python train.py --num_hidden_layers=14 --hidden_size=224 --n_experts=64 --experts_per_token=4 --d_expert=64 --d_shared_expert=0 --hidden_act="swiglu" --moe_layers=[1, 2, 3, 4, 5, 6, 7, 8, 9, 10, 11, 12, 13] --router_score="sigmoid" --normalize_top_k=true --routed_scale=2.5 --balance_loss=0.00612 --balance_bias=false --n_groups=4 --groups_per_token=2 --init_std_router=0.0167 --lr_router=0.000689 --num_attention_heads=4 --num_key_value_heads=1 --head_dim=64 --vocab_size=8192 --norm="rmsnorm" --norm_place="pre" --norm_eps=1e-06 --positions="rope" --rope_theta=10000.0 --rope_fraction=1.0 --qk_norm=true --attn_scale=0.125 --tie_word_embeddings=false --parallel_block=false --init="normal" --init_std_qkv=0.0367 --init_std_o=0.0 --init_std_up=0.0367 --init_std_down=0.0 --optimizer="muon_variant" --learning_rate=0.0096 --lr_mult_o=0.608 --beta1=0.93 --lr_head=0.0358 --warmup_steps=50 --schedule="wsd" --decay_fraction=0.659 --decay_shape="linear" --final_lr_fraction=0.0 --batch_tokens=131072 --max_seq_len=512 --doc_mask=false --train_tokens=922300000 --max_steps=7037 --dataset="wikipedia_en"
Below are experts of layer 5 (counted from 0) of a mixture-of-experts language model. Rows are named router (the router's row for the expert) and show model dimensions 0-223. Each number is 128 + 24 x the weight over its row's rms, rounded and kept within 0 to 255. Numbers have three digits each.
After each expert's rows: "gets" lists some tokens that make up at least twice as much of what it gets as of all text. This comes from a sample of Wikipedia text that the model never trained on. Tokens count by the router's weight.

# expert 49
router:159083102101177148139184135161078144059118104168105106091137151086133138158129115087118167125121084128157089132106114119151090152157178137140144136127116133113103149102131121128146138103109140107165170080124145100145138097120095109155115112144146152103136118144132117146122165176134116129196150113144124169138138144156163105134118070145114084107117114144134128160189136132100105114145125126154100101137085096099120144144130117117140084137149123116135142148091175126113131129127134126116167115145114128106146111132139128133176136133116106162165134126097127104135139122159139099100089116116108099138105101111114110108131116112146098161098139176130102129134098121107125141137
gets: ")", "\"", "'", "}", "s", "er"

# expert 51
router:143138140126142139153155101181114134105124131151097145142111155129116107155164111127121127110072096128106099146122120104135118137130120154133120148141140077092137135095106167144142169149160116097115122133134139093153134103123120100150078114128166131150119139180154109096134167130137134148100142121165089122149143130147122111145111113124095109101095084155140134145128144120094138118088113158163086105156102116135105142163104154120147121128097158115137150145120133151096149090115101112115141133096165140101129099169122086151131137123102099155155115117125135101117173099177125128158126084154136121183103148159117162145148143092108076156098142201095123139128119104146132116066
gets: "=", "\n\n", "|", "\n", " \"", " ("

# expert 35
router:173096135115129154122151101138131126143086161153104126148150115133109107140109100142145135124116099172173142158142103074139159129142083132150143139152105115085095138111106136125168146115139121091102161124117135100167141114142132114138109066125105139169148147143124111092170147149116128153140124155120102145121156111147103100172123108143138117129112041138147124151127150118100095127135123156172147122171099111117163159140129096103162128130057106101140142131123158150122142137123120111131139138132146139089120091181119109136140173097095113137163126150137153097105156100126150107152112160157140133171094141132120143150096109091105097135112142164101118099106108104121145135081
gets: " (", "–", "=", " \"", "'", "/"

# expert 30
router:137157137170139176143140120176118136108120104140115105124115127100109090149187123109101178119069111153111140149124108120134115121162162150177148130128114105106119109098120123104116143123139128065149161092158133117147168126140096129159129120160144132118119136131133097122124156139137101143127128160132112121136115140116109125147134094120114167122077122141120105151101096144111093112127112148167129107151112134140173112137133183115124095142100150093140190112098117154102162073181127108143113126103126165078141095137129094136179126137064103113125114111124147130115143124155152132121123086134128151167095120143109107121101116118159097124100132143129066124140122097095085139110
gets: "al", "l", "ic", "ial", "nt", "ent"

# expert 34
router:133125137123142122135127086124149119115096097128125141121173129109143141144144099086128139081133100122154115136119096085132105125166121151158137132148132144137087165141166140141138118137136109128101182116172123103149136098158082087137125116111116121148100074148123078137122156121173087133156131171114137132169123123110123133119109118153122117121116090130151172144131116111085079119147076142159143084120128125108169111117091122079176123116134133140119135111160115139123155095126120122164161111127139201091138083114133093130114180093115133179116116117164135151115134158148104070118092102155112109135118119105123144100147124121152142140128112128098093125134112127117086164087
gets: "ed", "ing", "d", "s", "ted", " used"

# expert 63
router:157126132125127105111179133159125129139111124166134130127119159120147103137144083113075171108089110168142151144126130088147127132132147165151134174143109100122140121113135145118122156157159115107144159098161142105121137139113105100171090116175135138137109124175140089163113155129138109133127152134126108083155200104129126104129128111108118132106108092116157129136153096120086123118129106156156087115162137142131111173171107118129168157170084123103115190134128130143095152112106103098155177113114138134111174116106146122156117118117088119095133132091116121124097143129123079110145148098130178146146112124123125165120145118101126113166121146165129120096167077113101135113104
gets: "|", "ti", "si", "ni", " co", "ci"

# expert 2
router:119094146118162148139139116183142115100135119174124122153157135088132102133092106092145141125128114130156121133128119107171109137132163099133159126152127104092121153101166141128126097096162097161151130106156158092163160107122121081097064110131133155118137109155147111119173169142136107127156111108129115108178162137172144091118153133111135098114128120166208127138137179107090130122151119125122122108145121141130133136124123116151168132132096128123127144118158156139066132115119142098141132131134140143111154115125118104184169118130114134131137127082134163099106180140164131085119082135147107160124116140161112119114092121136161134128123150163122098085112072140132121140106
gets: " |", "le", "–", "ck", "tt", ":"

# expert 22
router:172118153175147157114142084146131150088110145141093111115141153094107110144115096087098128085087148185163121146128122079157079162132148117124132136181154117141141140141108153151119163118157130128139141102141118118139155109136120135157132061110125145121135100128151123155116148130124112183140113116141098164149129114121175120160135115102137098121123124147115136161171106120111117109153126152138083112128112122130159144100111124107142116117116160077139127129152128160076137115109125128133154110102133123098144089172171138143129145099134110135103146138142126113081155121155115110117102103134115132171085134096101106093095102146142096141112112171098116110139126128089073167078
gets: ".", "\n\n", "\n", "=", " that", "\""

# expert 17
router:102167155118183167111148094161134145101089127135056112145134155123171114156125103115116134096090109180149103155115130112169148118133133130124140126145139134128123131102117112117130161115153102125128160103151126120154127123138075118167114103169130135126112126134137114120130155126136119149114114140115102127127117149121145146108090069107140131118127115131155146132137127122103119127125108114185155143169108135144151119137116146128139106165099129115138156097138122169099125137161123109116175124105147165092148097139172082157178144105086083137155092107105154115107176095165109109093140121156106124143116168129109152123122126143120092141106126140107095130132065085053116134104
gets: "\n", "\n\n", "%", " high", " south", "″"